{
  "num_hidden_layers": 13,
  "hidden_size": 192,
  "n_experts": 64,
  "experts_per_token": 2,
  "d_expert": 64,
  "d_shared_expert": 64,
  "hidden_act": "swiglu",
  "moe_layers": [1, 2, 3, 4, 5, 6, 7, 8, 9, 10, 11, 12],
  "router_score": "softmax",
  "normalize_top_k": false,
  "routed_scale": 1.0,
  "balance_loss": 0.0119,
  "balance_bias": false,
  "router_z_loss": 0.001,
  "n_groups": 4,
  "groups_per_token": 1,
  "init_std_router": 0.0388,
  "lr_router": 0.00154,
  "vocab_size": 8192,
  "norm": "rmsnorm",
  "norm_eps": 1e-06,
  "tie_word_embeddings": false,
  "optimizer": "muon",
  "learning_rate": 0.0137,
  "beta1": 0.95,
  "batch_tokens": 32768,
  "max_seq_len": 1024,
  "train_tokens": 297700000,
  "max_steps": 9086,
  "dataset": "wikipedia_en"
}
Below are experts of layer 6 (counted from 0) of a mixture-of-experts language model. Rows are named router (the router's row for the expert), gate (a neuron's input weights, with its number), up (a neuron's input weights, with its number) and show model dimensions 0-191. Each number is 128 + 24 x the weight over its row's rms, rounded and kept within 0 to 255.
After each expert's rows: "comes after" lists some tokens at least twice as common just before its tokens as in all text; "gets" lists some tokens that make up at least twice as much of what it gets as of all text. This comes from a sample of Wikipedia text that the model never trained on. Tokens count by the router's weight.

# expert 56
router [131 164 123 157  67 158 134 152 162 140 123 120 131 111 134 152 138 118 110 123 100 143 156 164  97  91 122 113 147 160 123 144 175  79 129 137  92 153 130 137 174 129 208 105 143 186 156 133 134 152 121 121 119 106 109 127 129 154 113 150 107 144  97 158 117 145 109  90 133 127 115 122 184 146 100 104 117 104  95 145 161  74 157 120 153 129 137 115 153 116 144 110 116 125 137 148 166 125 120 111 117 162 119 159  98 179 112  79 142 113 180 117 128 169 129 112 116 118 121 146 143 144 155 134 149 111 104 163 117 127 131  93 128 129 119 109 116 165 108  99  96 109 130 117 179 120 115 133 145 161 143 131 107 152 121 128  88  71 160 125 132 125 104 146 126 134 131 156 114 120 133  98 135 125 134 123 101 116 132 101 149 106  99 117 117 128 149 127 105 101 190 107]
gate0 [123 142 120 127 103 137 133 144 155 111 109 150 116 121 130 121 107 134 136 117 127 127 109  94 173 141 129 128 133 160  53 126 121 142 130 155 121 148 130 141 175 137 138 190 147 146 176 121 112 132 111 118 137  95 117 152 104 156 136 153 136 130 140  73 133 124 128 120 116 111 105 109 139 147 136 114 160 131 159 136 116 103 132  91 170 137 122 171 152 119 142 125 138  98 153 208 151 120 162 111 143 120 149 120 112  82 107 187 167 117 151 125 134  87 170 106 121 123 142 126 123 176 138 157 175 131  63 103 134 123 150 133 108 103 154 122 139 123 135 148 112 161 109  94 113 158 165 140 142 158 144 131 162 131 122 138 136  91 132 122 126 171  94 126  85 165 142 170 110  82 111 129 109  96 122 170 130 116 144 111 126 135 137 128 140 144  81 138 131 130 153  80]
up0 [128 167 124 110 147 122 121 106 114 153 177 120 131 143 142  93 120 112 133 151 118 138 137 161  61 132 162 144 154 131 158 148 130 110 111  98 139 104 132 110  86 120 125  70 116 126 105  84 138 129 118 146 128 144 136  77 161 113 131 126 126 134 139 150 118 122  96 119 178 106 131 199 110 115 137 156 101 168  95  98 154 153 143 132 108 141 121  90 118 150 150 121 115 168 122  90 143 154 112 175 108 144  97 116 111 149 134 123  57 126 135 153 117 162  76 137 132 125  90 120 125  96 128  99 109 115 136 149 102 164  75  98 145 140  87 118 118 144 135 130 118 111  99 142 150 114  93 121 134 117 158 148 100 107 117 136 114 126 125 135 134  93 138 139 171  86 111 117 139 197 140 128 151 146 132 102  90 145 141 156 142 140 124 104 118 107 171 143 136 131 116 150]
comes after: "\n", "|", ").", " Died", " District", " Nominated"
gets: "-", "|", ".", ";", "\n", " \""

# expert 53
router [102 150 186 125 129 162 102 129 117 166 112 108 124 130 104 129 159  92 126 135 131 158 177 174 137  77 116 120 171 119 118 136 159 105 147 128 148 128 132 149 156 134 136 127 150 173 142 143 138 152 135 145 133 110 134 123 130 103 143 141 107 143  99 204 137 171 111  98 134 116 106 158 150 122 128 130 127 125 131 144 159  83 160 138 147 127 103 112 171  91 148  77  90 138 144 134 139 112 149 109 143 146 119 116  82 159  95  97 156  99 196 120 114 110 124 117 116 103 112 176 158 123 145 150 135 116 121 148 140 146 102 139  96  80 141 137  72 147 137 142 115 114 129  63 142 101 111 159 163 122 109 137 139 136 138 148 107 101 134 111 122  95 118 126 142 136 144 116 119 157 107 122 118 102 141 117 106 125 143 142 116 103  92  86 167 120 119 109 112 158 170 107]
gate0 [133 127  92 146 128 138 117  85 178 129 151 116 144 122 155 131 101 122  73  95 123  90 153  95 118 121 131 129 139 144  98  99 131 135 152 164  91  98 109 125 129 118 140 113 166 101 137 100  80 160 117 137 139 120 130 108 144 160 158 123 180 110 135 146 114 119 150 129 145 113 148 135 134 137 147 150 137 113 135 166 150 131  83 100 139 142 103 142  96 137 165 109 135 141 164 122 127 199  77 155 126 136 128 114 146 113 101 134 107 106 140 122 129 157 141 166 145 157 118 119 156 100 117 118 163 121  84 150 111  91 121  64 162 103 112  87 127 127 128 115 111 154  97 144 168 157 172 168 154 144 112 115 156 131 159  98 107 140 114 141 130 134 127 146 154 128 171 123 126 133 132 135 127  83  74 168  85 124 160 161 112 109 133 125 119 161  92 151 132 148 120 154]
up0 [ 91 148 160 153 124 130 146 141 101 148  99 127 141 115  97 114 135 120 189 188 138 151  97 142 116 126 154 114 114 140 102 124 150 139  99  96 166 126 146 120  68 100 159 118 101 129 143 150 134 146 126  97 102 120 103 161 113  95 106 129 128 150 104 127 180 126 144 106 132 122 158 173 111 149 172 155 121 148  88 108 138 128 119 115 122 132 128 161 101  81 130 179 121 110  94 182 126 105 150 131 111 109 128 143 119 124 132 134  98 126 121 141 134 130  93 123 108 122 116 122  88 139 107 142 124 104 116 102 117 163 111 170 106 140 138 158 118 147 135 134 171 137 143 132 111  99  93 115 123 134 197 149 128  78  95 143 122  78 139 136 104 170 120 129  66  90  82 129 109 167 147 116 139 173 136 108 126 134 115  89 143 128 115 124 122 111 148 101 134 111 116 102]
comes after: "\n", ".", "6", "3", "4", "7"
gets: "-", "5", "4", "6", "7", "|"

# expert 35
router [ 94 146 149 127  92 127 141 114 152 131 116 138 152  95 121 158 144 130 111 134  72 137 177 133 139 111 120 113 127 117 122 162 147  76 161 163  79 135 139 152 136  92 147 117 150 159 115 148 135 154 133 160 151  90 119 122 135 139 137 137  93 135  92 159 102 125 137 113 103 151 100 133 154 119 162 109 107 146 125 124 117  76 155 160 184 135 131  81 158 108 133 121 112  99 138 140 140 138 135 128  91 141 135 167 127 169 127  98 162 125 162 104 130 122 150  99  90 139 149 174 142 154 139 136 123 160 132 129 140 104 138 129 117 149 127 140 106 136 169 123 120 121 128 107 157  96 117 177 159 141 138 128 126 141 115 136 118  74 121  93 163  85  80  88 124 103 175 134  81 115 118 103 124  80 130 104 121 132 127 131 103  81 107 125 153  72  92 129 135 130 153 109]
gate0 [117 128 151 110 109 123 121 124 152 126  96  96 161 108 153 145 121 145 132 138 133  87 117 135 110 152 142 164 176 121 118 138 138 165 152 115 134 148 137 108 128 145 119 120 126 122 130  93 112 135 112 174 157 130 140 132 102 118 133  92 125 126 113 135 113  70  97 122 149 123 147 102 105 151 168 177 149 105 149 114 166 140 172  95 141 136  97 158 120 120 180 131 107 131 158 127 141  92 115 139 164  95 120 145 152 130  80 107 107 136 237 148 109 102 130 137 112 119 160 102 113 172 118 170 132 127 110 162 105 138 116 150 145  81 150 113 136  92 140 154 123 124  99 119 156 123 160  96 152 124 116 128 156 124 145 133 139 117  81 171 101 155 136 106 132 149 150 106 103 117 104 145 108 107  99 156  95 161 105 143 114 138 159  95 106 116 166 145  98 144 123 139]
up0 [114 170 103 116 132 146 146 104 133 131 145 143 119 116 121  96 121 109 155 133  91 160 134 106 120 151 118 107 110 154 122 114 144  85 109 121 134  79  94 137  86  96 111 139 119 127 144 138 147 148 129  90 122 123 109 113 147 139 119 162 174 162 141 112 144 171 144 142 157 117 113 197 141  91  95 138 115 154  91 129  81 113  59 140 149 114 155 110  91 155 115 129 174 135  97 144 102 173 110 139 105 172  98 118  72 178 154 176 116 148  87 123 147 162  98 124 130 138 116 150 124  94 151 115 142 134 133 110 142 140  76  87  94 143 133 134 135 142 149 123 138 120 120 139 160 144 106 157 122 176 128 112 115 131  99 125  84 115 159 116 149 121 126 143 115 106 137 181 144 129 155 119 143 132 130  99 123 132 120 108 137 115  99 135 146 136  88 117 148 106 126  91]
comes after: "0", "5", "1", "8", "7", "6"
gets: ",", " of", "0", "–", " in", " century"

# expert 4
router [110 157 138 104  88 134  99 129 131 122 149 137 115 108 133 144 134 106 132 144  99 140 142 167 165 108 129 112 145 141 105 139 166 122 154 151 137 111 140 118 178  78 165  83 133 129 121 147 108 139 106 138 124 104 128 138 161 137  82 165 149 140 111 143 140 121 125 129 114 142 120 139 158 147 137 100 109 150 123 135  96 117 174 157 151 165  74 131 139  87 147 117 155 124 134 122 147 165 120 115 143 131 174 179  81 152 114  65 117 112 164 137 104 166 125 105 117 120 151 116 153 131 129 155 164  93  83 136  78 118 121 145 117 130 118 139 115 181 153 114 152 105 117  51 199 105 104 143 154 128 123 152 168 152 114 140 116 110 131 111 129 130 123 130 133 102 166 170 120 123  81 120 121 109 147 120 144 107 157 131 121 104 102 105 102 119 130 123 133 138 131  92]
gate0 [128 137 138 126 123 139 137 149 170 150 147 114 131 119 161 112 129  98 107 134 109 121 127 144 140 134 143 178 162 109 151 124 117 149 130 130 113  61  87 121 136 105 120  83 156 127 120  73 160 111 109 158 185 136 140 111 147 114 124 162 147 172 143 144 102 177 132 153 100 105 118 141  80 125 136 104 146 124 138 123 146 150 116 111 153 158 128 128  81 136 160 126 125 116 136 159 156 141 138 142 152 132 175 134 118 120 154 128 129 128 130 122 105 164 110 109 110 145 133 145 132 153 156 114 136 163 120 155 128  93 118  75 147 175 111 136 109  97 142 136 144 127  78 154 136 123 126 117 167 201 140 114 145 141 148 113 145 122 150 139 127 114 107 117 151 130 156 118 161 135 168 185 141  83  84 115  75 104 162 140 156 134 134 119 134 103  73 108 164 144 100 132]
up0 [129 147 102 132 119 141 139  95 146 133 118 119 131 156 139 111 116 119 134 148 145 137 101 136 116 114 162 119 149 118 159 150  89 100 122 142 150  68 101 120 130 102 152 138 116 135  97 128 176 110 121  99 164 143 118  98 176 150  84 123 148 169  87 161 103  98 118 131 154  89 142 182  94 159 153 129 138 150 125 117 128 109 114 127 177 141  99 144 115 108 157 165 141 132 140 187 141 173 151 163 126 135 106 152  78  97 111  95  97 120 169 125 113  98  98 115 129  68 134 130 112 165 142 139 105 138 123 149 109 119 107 115 122 166 149 154 130 122 127 129 132 115 108 135 109 123 117  76 170 163 127 121 124  82 106 153 143 116 128 143 109 113 150 111  90 132 147 208 134 117 148 126 122 125 117 138  92 140 173 133 152 111  77 124 124 118 133 139 111 140 114 113]
comes after: " the", " The", " of", "-", " a", "The"
gets: " N", " St", " S", " L", " B", " Mar"

# expert 45
router [ 94 115 125 124 130 131 118 154 135 171 123 137  83 140 120 159 134 126  67 105 140 149 163 146 161 112 173 142 148 121 151 149 171  91 137 171 128 116 152 169 101 113 145 116 147 151 118 198 123 135 105 179 117  95 158 128  97 143 102 139 115 121 115 159  83 173  89 111 116 137 115 157 150 151 109 149 123 121 128 131 129  94 167 139 117 138 115 104 154 151 134 102 132 121 136 116 136 123 147 127 107 151 153  85 132 126  80 121 117 142 127 144 146 151 130 122 124  83 158 147 114 114 129 149 129 121 118 153  83 116 100  65 114 144 173 100 125 169 172 105 117  89 122 124 140 141 121 142 147 124 138 137 131 131 127 159 115 125 123 108 128 133 124 136 129 166 115 152 100 103 122 123  78 123 138  72 109  82 112 135 132  88 116 119 185 111  91 111  95 108  99 109]
gate0 [ 83 137 122 143 108 166 136 138 162 104 126 154 134 154 168 114 172 128 140  90 153  87 113  90  78 118 135 111 110 156  76  98  84  73 103 124 112 144 124 124 111 111  94 125 133  94  89 136 123 150 118 161 144 144 121 116 115 157 126 151 134 119 149 144 145 124 113 119 153  71 137 154 100 163 166 126 158 129 136 116 119 109 120  90 102 163 125 119 122 155 137 170 156 124 130 144 145 148 131 152 103 164 136 133 144 148  93 119 123 128 137 112 106 151 111 162 105  92 120 100  91 141 124  93 113 114 119  72 113  79 112 128 142 127 102 101 128 129 145 105 127 156  89 178 163 128 123 131 115 196 142 132 134 136 131 122 155 105 112 135 140 147 125 135 113  97 117 126 145 172 106 122 128 122 123 142 102  79 113 121 133 124  88 112 186 168 119 148 129  97 141 167]
up0 [ 96 152 122 121 113 127 158 101 127  82 106 150 130 103 129 115 108 107  99 146 145 118 154 129 108 160 125 155 117 173  78 150  97 113 113 154 155  90 120 143  99 120 121  94 114  93 113 164 159 128 139 140 101 150 120 113 115 126 119 168 123 197 117  52  86 132 139 157 152 139 109 125 117 108 136 158 144 114  86 182 111 147 140  96 150 127 134 180 139 168 113 131 160 116 111 124 105 139 160 145 123 109  85 120 108 124 143 137 118 135 152 152 149 126  99 124 138  97 107 129 141 118 127 157 155 137 154 136 102 144  98  78 148 110  95 122 120  98 105 167 126 110 140 109 140 118 128 116 135 188 129 128 148  78 149 125 166 111 133  94 139 123  87 151 128 130 110 155 131 151 134 156 135 137 133 105 117 150 162 170 132  90 155  78 130 132 120  99  92 157 130 125]
comes after: "-", " (", " ", " \"", "–", "/"
gets: "ho", "hi", "1", "li", "ri", "de"

# expert 59
router [127 139 135 102 123 160 106 128 117 137 100 167 132 135 168 100 162 141 121 130  82 146 133 147 170 124 116 133 149 114 112 112 160 100 153 142  98 151 102 115 200 109 159 115 124 171 100 111 119 145 124 137 118 121 177 112 153 102 122 131 118 160 111 151 132 177 108  97 143 134 128 145 149 103 166 127 106 142  85 155 128 104 169 162 157 121 142  91 154  88 148  83 121 105 170 151 132 137 157  71 127 132 147 121 109 135 143  85 184  89 143 117 151 142 146 141  67 115 177 176 148 107 131 156 131 108 121 137 129 107 151 121 108 136 128 145 106 147 167 124 114 132  88 133 169 139 123 136 136 149 154 144 139 131 100 144 109  73 136 135 132  95 111 121 131 155 188 140  97  99 144 122 106 104 159 123 137 121 120 104 138 113 122 112 149 118 129 115 121 101 131 124]
gate0 [134 139 142 102 121 120 158 151 139 133 169 106 156 161 169 143 104 145 158 138 110 131 140 142  85 103 137 150 109 119 117 131  96 134 161 108 123 128 142 132 128 143 164 140 159 118 103 102 157 104 132 165 182 121 128  89  74 174 185 124 126 128 143 116 140 123 113 118 148 122 129 175 130 162 126 135 148  75 115 134 172 116 136 118 181 107  81 150  83 134 125 159 122  99 129 149 161 150 139 141 119 159 107 138 116 167  98 119 101 155 106 130 131 114 135 136 117 141 133 137 102 162 145 109 141 164 129 117 116 166 125 112 139 131 106 143 128 151 126 136 108 123  84 157 126 142 145 133 155 196 151 125 132 125 110 109 161  89 121 145 135 121 103 144  80 132 161  77 110 141 167 195 153  77  86 120 117  87 134 120 149 139  98 108 132 114 132 135 116 126 107 141]
up0 [ 98 151 130 146 156 151 110  75 132  96  99 118 113  65 141  98 164 177  87 112 115 118 107 113  82 135 127 109 131 123  91 119 142 146 110 113 140 137 149 146  79 104 116 136 118  96 152 152 119 148 109 115 139 150 129 150 162 100 139 141 123 137 103 156 138 108 136 121 103 108 118 186 134  91 153 166 112 160 116 148  85 136  80  99 150 141 137 141 115 124 131 107 159 163 106 189 116 153 160 116 133 104  96 124 109  89 139 147 140 105 204 122 136 112  99 149 119 115 115 118 158 102 125 124 102 129 114 144 137 122 101 125 118  91 114 101 160 110 125 134 137  98 139 161 133 136 112 139 168 166 106 136 144  75 131 113 124 141  96 115 139 110 144 141 157 114  86 143 136 185 133  96 134 154 107 139  81 160 155 160 106 121 157 131 119 110 123 123 121 124 103 125]
comes after: "0", "3", "2", "5", "4", "1"
gets: ":", "0", "–", "th", " |", "-"

# expert 18
router [ 79 114 132 120 132 130 119 140 134 139 147 105 127 113 129 151 110 124  76 102 128 112 133 128 162 143  99 142 171 135  98 141 152 108 164 168 132 142 136 128 134  85 129 111 157 143 115 107 149 147 129 161 105 134 128 179 109 134 139 141  97 121 118  97 109 154 143  97 139 155 105 154 152 143 141 138 137 102 100 173 134 107 173 149 141  98 120 131 163 160 121  99  87  90 113 155 132 121 152 101 138 134 164 141  86 145  82  95 144 135 127  97  99 113 144 101 113 125 136 158 135 140 129 134 128 142 132 159 111 101 119 150 122 128 196  67 134 138 103 129 154 106 119 104 112 128  80 162 123 111 160 102 128 173  96 136  70  80 126 128 137  99  61 116  88 131 136 129  63 138 137 104 149  96 117 134 100 126 136 140 110 108 131 143 133 137 164 145 107  91 133 134]
gate0 [ 90 159 125 156 142 121 161  61 151  96 114 120 135 119 146 132 145 115 104  92 135 123 131 105  96  95 129 121  97 107  86  81 119  95 144 106 135 144 146 109 101 152  94 103 167 140 112 124 129  97 115 192 142 124 107 121  94 109 163 156  93 145 152 119 147 116 103 147 149 151 149 184 137 149  85 158 130 126 152 142 111 131 117 158 139 159  85 135  96 114 122 154 107 100 118 146 122 167 143 139 116 159 180  99 123 109 117  98 141 157 133 103 169  98 136 144  91 117 135 117 132 145 148 116 138 160 127 120 151 145 135  90 133 156 103  81 159 120 122 107 112 105  70 119 156 136 174 134  85 142 117 119 160 136 146 118 107 133 127 125 123 110 117 121 118 123 152 102 148 156 103 161 134 117 113 162  67 117 144 152 144 124 122  78 127 161 125 144 111 150 138 136]
up0 [133 111 127 157 104 138 112 114 151 107 166 154  96 144 122 144 148 134 114 166 128  85  78 147 108 136 117 102 135 136 122 126 149 150 133 154 131 147 125 121 106  93 137 146 148 114 117 139 175 133 112 131 105 100 100 120 112 141 106 103 179 156 107 142 100 143  73 134 126 123 124 174 125 137 141 158 127 168 110 105 126 140 111 130 147 151  96 161 123  88 164 124 134 118  99 190 133 133 125 159 130 100 125 110  97 109 104 140 109 139 156 139 114 128 126 121 163  90 155 142 108 132 101 113 162 150 125 158 112 140  93 125 157 124 111  87 172 130  97 191 122 136 142 145  90 116 129 125 135 152 134 155 124  81 155 114 105 156 147 105 131 119 105 118 128 122  93 142 148 164 143 136  82 165 125 140 132 228 170 131 140  98 111 120 112 112 153 102 116 143  96  89]
comes after: "in", "s", "1", "ten", "o", "en"
gets: "na", "no", "ta", "bi", "do", "to"

# expert 9
router [128 148 152 164 135 158  71 132 162 117 131 122 124 106 139 135 179 106 109  96 119 136 148 196 126 120 124 115 138 148 111 136 175  87 128 144 120 102 156 132 193  84 149 103 154 132 133 127 150 127  96 155 115  75 164 147  94 125 104 128 102 124  91 140  94 146 139  81 147 116  91 100 156 146 131 157  96 200 103 169 156 107 152 153 122 128 133 139 141 158 143  99 120 101 104 144 131 135 147 150 122 153 165 178  94 164 125  94 161 100 153 134 102 138 127 141 114 162 113 125 128 122 147 128 103 117 109 139 119 124 150 154 110 120 101 146  99 143 155 139 105 119 140 117 124 117 119 105 166 139 122 136 136 136 149 126 149 108 130 179 130 117 133 133 105  94 119 100 126 122 123 120 130  96 142  75 125 136 170 154 126  92 115 113 101 108 147 105 124 101 117  83]
gate0 [102 195 136 111 145 148 112  65 116 131 130 116 113 145 146  86  78  94 112 157 121 107 111 102 100 147 137 141 111 124  80 115 147 162 102  96 133 128  98 103 142 134 112  93 124 143 113 124 127 165 116 158 168 134 133 123 112 149 126 159 126 130 108  99  83 142  94 156 102  81 116 122 129 173 119 133 148 132 132 109 171 118 121 120 128 139 120 146  54 106 123 127 129 133 154 118 173 148 138 124 112 150  88 179 137  98 133 162 146 180 126 145 149 108 154  96 121 114 132 128 104 134 145 113 136 111 119 137 163 128 118 153 143 131  88 124 109 104 148 118 131 125 122 134 167 129 141 123 136 129 142 142 121  72 151 111  80 124 107 120 175 154 126 133 121  99 139 142  91 113 147 185 127 107 117 124  46 121 151 134 107 106 128 152 168 124 106 146 135 140 130 111]
up0 [ 97 153 124 116 104 163 177 117 130 128 117 136 146 113 140 154 129 121 135 136 132 154 140 117 125  73 135 149 171 159 154 155  84 105 115 107 130  89 119 142 105 111 122 179 111 137 107 169 174  71 112 120 150 110 123 130 144 143 123 120 146 138 192 118 164  99 154 113 161 158 123 136 133  91 103 168  98 109  84 107  92 140 152  90 147 138 115 140 164 126 133 141 109 105 111 133 122 124 128 152 123  92 136 112 103  80 106 114 112 108 168 116 100 143  91 180 108 111  80 126  81 115 152 102 111 148 128 127 109 117 102  66 143 136 133  94 154 117 116 107 126 145 157 184 128 145 110 104 139 127 148 127 125 144  66 146 130  89 111 139 119 125 151 149 103 127 153 139 125 143 148 138 150 111 112 136 102 159 136  97 143 127 143 145  91 142 103  99 135 113 130 105]
comes after: " de", " De", " —", "–", " con", " re"
gets: "2", "con", " la", "cor", " Con", "3"

# expert 40
router [110 192 165 152 101 151 102 161 142 182 140 147 128 107 144 160 127 111 122 132  90 150 168 142 167 100 177 107 142 123 102 163 174 102 130 178 148  73 131 125 148 135 149 103 151 127 125 159 152 134 125 162 174  96  86 127 121 134  93 157 118 140 100 141  90 124 105 108 109 180 135 153 162 146 125 124  86 128 103 168 103 110 161 150 160 128 116 107 148 111 147  94 108 114 102 137 121 128 130  93 115 129 151 117 112 142 116 112 140  87 118 116 127 165 131 132 110 108 142 126 150 160 151 161 121 105 105 133  99 119 124 103 113 121  98  98 154 171 164 106 113 105 130 109 126 105 133 160 126 134 135 141 144 148 143 159 136 123 160 165 128 137 116 138 133 151 135 145 108 113 139 102 135 106 172  86 102  82 126 127 134 103 113 134 151  78 111 131 111  81 110 126]
gate0 [110 156 122 128 146 140 112 172 117 139 112 117 113 122 125 125  99 114 139 116 161 118 103 116  95 115 130 139 138 146 108 129 112 157 116  85 128  79 160 144 158 139 123 132 131 110  78 146 115 146  71 152 179  98 175 122  74  91 180 128 133 168 154 103 107 115 135 151 124  87 132 109  86 129 137 127 123 128 141 146 121 153 139 134 137 163 120 136  84 128 154 183 103 106 155 157 141 160 110 130 152 128 134 151 127 181  98 156 101 121 153 125 118 101 144 140 107  79 108  96 103 181 144 124 129 132 102 115 112 113 105 151 139 115 116 127 133 108 132 132 110 183 101 146 150 119 101 137 177 150  94 132  90 109 138 137 132  92 107 147 138 144  97 129 133 123 116 131 112 196 136 152 118  83 150 120  77 135 115 116 174 129 102 138  97 147 108 125 118 146 148 120]
up0 [110 167 125  99 148 140 126 172 135 152  94 130 136 106 123 147  94  86 158 182 124 140 112 151 128 149 158 112 134 150 101 133 142 149 130 110 134 111 148 122 137 153 131 107 151 117 101 135 145 143  88  98 182 103 184 113 112  99 160 113 130 175 106 105 136 163 136 127 121 121 121 156 120 133 151 124  69 163 116 143 141 136 137 111 166 132 147 159 116 136 138 142 148 130 126 141  82 147 119  98 151 119 108 118 104 160 147 186 107 149 177 110 116 115 125 141 133 104 159  89  99 162 141 120 112 121 101  87 135 132 118 137 178 111 126 137 117 117 159 158 115 124 140 157 125 128  89 125 178 163 131 133 133 100 111 168 123 121 105 134 140 147  85 126 128 109 130 132 161 208 157 163 115 124 121 102  97 111 146 142 123 110  85 147 126  99  80  98 146 146 119 101]
comes after: " ", " c", " age", " K", " super", " p"
gets: "2", "e", "fo", "wa", "mo", "g"

# expert 36
router [112 141 174 123 112 162 134 122 155 140 135 134 103 110  94 165 135 131 123  97  75 170 151 168 122  95 141 108 149 134 110 165 147  66 148 130  75  92 143 151 160 125 140  92 113 161 138 171 108 160 132 137 144  87 115 131 109  82 120 141  94 155  54 145 123 124  84 122 147 151 101 118 144 138 117 122 110 129 115 170 136  84 160 163 152 158 127  95 160 121 136 115 113 127 159 160 143 124 154 121 103 158 145 154 136 131 119 126 145 128 127 112 144 148 147 117 130 136 119 158 116 112 144 134 149 109 102 149 122 104 144  97 132 155 113 130 106 175 140 120 142 110 104  84 143 126  76 163 134 125 132 130 114 166  94 159 109 103 125 143 164 112 116 123 144 120 131 124  90 119 106 126  93 133 147  85 126 106 126  89 102  78 135 128 130 127 113 166 100 101 136  88]
gate0 [123 167 137 124 111 146 122 154 115 102 147 141 172 120  86  97 104 125 129  91 111 122 129  81  95 137 139 148 141 118 163 115 134 135  88 129 124 163 114 140 114 165 171 132 138 100 175 161 126 156 121 160 118 113 143 119 104 151 160 141 135 133 134 129 109 153 112 115 159  71 143 120 143 113 133 147 132 153 153 126 147  67 105 120 121 157 141 119 112 154 157 182 132 149 147 108 152 134 129 154 137 106 123 234 154 123 139 120 117 121 117 154  97 135 138 103 132 115 140 113 136 169 113 130 115 146  96 137 156 123 136 141 129 145 109 109 122  81 167 155 123 128  81 122 155 155 121 130  94 134 123 169 140 131 111 136 150 136 125 166 150 151  92 119 162 176 144 162 153 132 156 191 111 149  92 132 132 103 100 112 169 117  81 142 141 143 112 129 125 123 145 144]
up0 [ 99 109 119 108 152 134 134  82 155 142  77 127 101 110 141 126 137 139 135 153 108 149  71 142 117 136 122 111 129 171  79 137 106 131 114 116 128  77 102  80 133  84 125 151 123 122 109  91 113  92 116  95 143 133 115 126 169 120 130 151 118 142 115 119 141  83 138 139 128 160  89 155 114 127 136 140 120 105  96 132 100 151 131 132 147 108 103 168 136 111 135 118 142 136 108 129 120 166  90  92 116 154 119  55  83 170 140 139 110 124 148 120 181 112  92 168 146 103  98 114 123 120 150 112 145  85 106 110  63 119  81 127 114  98 115 115 132 139 120 121 159 134 130 149 138 116 111 130 149 138 181 110 116  98 145 109 100 105 126 105  86 140 141 166  86 111 169 124  97 140 104  94 135  98 131 131  87 132 136 140 105 128 151 104 117  98 147 113 110 146 110 127]
comes after: "s", "ation", "ion", "ing", " part", "ity"
gets: " of", " in", " for", " on", " by", " from"

# expert 6
router [ 92 156 143 143  98 109 136 119 139 158 127 129 153 138 113 126 153 102 107  78  77 133 156 146 162 100 135  96 134 134 104 161 148  85 123 128 119  93 196 149 162 122 142 119 154 124 102 156 137 128  99 132 151  92  73 142 156 123 101 145 129 134 112 137 120 137  94 112 117 130 128 162 152 123 157 136  97 143  78 175  97  88 157 156 145 125 114 108 160 144 154 106 114 105 103 128 135 114 128 122  91 135 124 128 114 141 109  94 144 113 147 120 116 166 133 140 106 130 151 126 131 159 154 158 118  80  99 148  96 110 124 117 122 124 109 121 129 168 136 130  98 104  91 140 168 122 146 162 141 149 112 162 124 174 110 134 138 116 147 144 124 113 107 103  52 183 161 135 132 109 110 116 131 136 157  66 111 126 105 129 146  90 115 118 130  85 114 118 104 115 152 104]
gate0 [121 141 143 132 147 113 118 102 148 117 138 134 142 121 164 109 117 111 128 115 107 173 105 145 105 128 143 154 124 103  99 111  98 180 124 118  73 137 145 115 129 141 114  97 155 137 100 149  95 118  85 193 117 164 149 140 135 142 140 147 125 128 149 121 159 138 117 115 149 107 146 171 122 126 134 150 113 119 138 113 132 125 143 111 143 159 113 154  95 171 166 169 172 154 170 153 129 119 117 130  99 138 156 161 132 134 106 115 136 133 127 140 125 110 146 129  66 116  73 128 119  98 144  95  84 135 104 110 130 118 108 104 135 140 109 124 114  79 121 164 131 170  90 163 184 164 131 153 150 155 151 111 139 158 112 114 135  76 132 155 130 148 134 115 148 117 161 126 106 140 130 167 126 127 134  97  45 113 125 125 157 126  88 135 141 187 105 136 130 138 149 131]
up0 [109 119 121 161 129 136 157 141 124 117 117 121 112 157 130 126 142  91 135 164 123 163 116 110 129 116 163 129 134  95 119 119  79 187 102 126 141 134 151 144 107 125 118 127 150 123 120 161 113  72  73 146 144 121 122 117 134 134 113 165  77 167 121 131 108 134 130 125 136 105 119 144  85  99  89 137  77 143 187  96 110 164 167 142 161 143  98 142 125 113 155 130 138 124 125 167 118 135  77 134  96 109 117 170 126 103 110  98  80 121 137 110 149 109 119 107 124 131 112 101 134 102 177  91  97 101 101 130 154 155  62 106 144 136 110  79 144 117 136 127 128 151 151 157 120 109 116 125 159 133 122 156 117 127 131 173 116 114 136 134 120 167 135  85 118 104 112 125 111 168 130 111 153 117  82 112  69 160 152 150 142 135 160 108 121 123 127 122 136 150 146 104]
comes after: " ", " (", " \"", " it", " does", " un"
gets: " |", "1", "0", "-", "ill", "cor"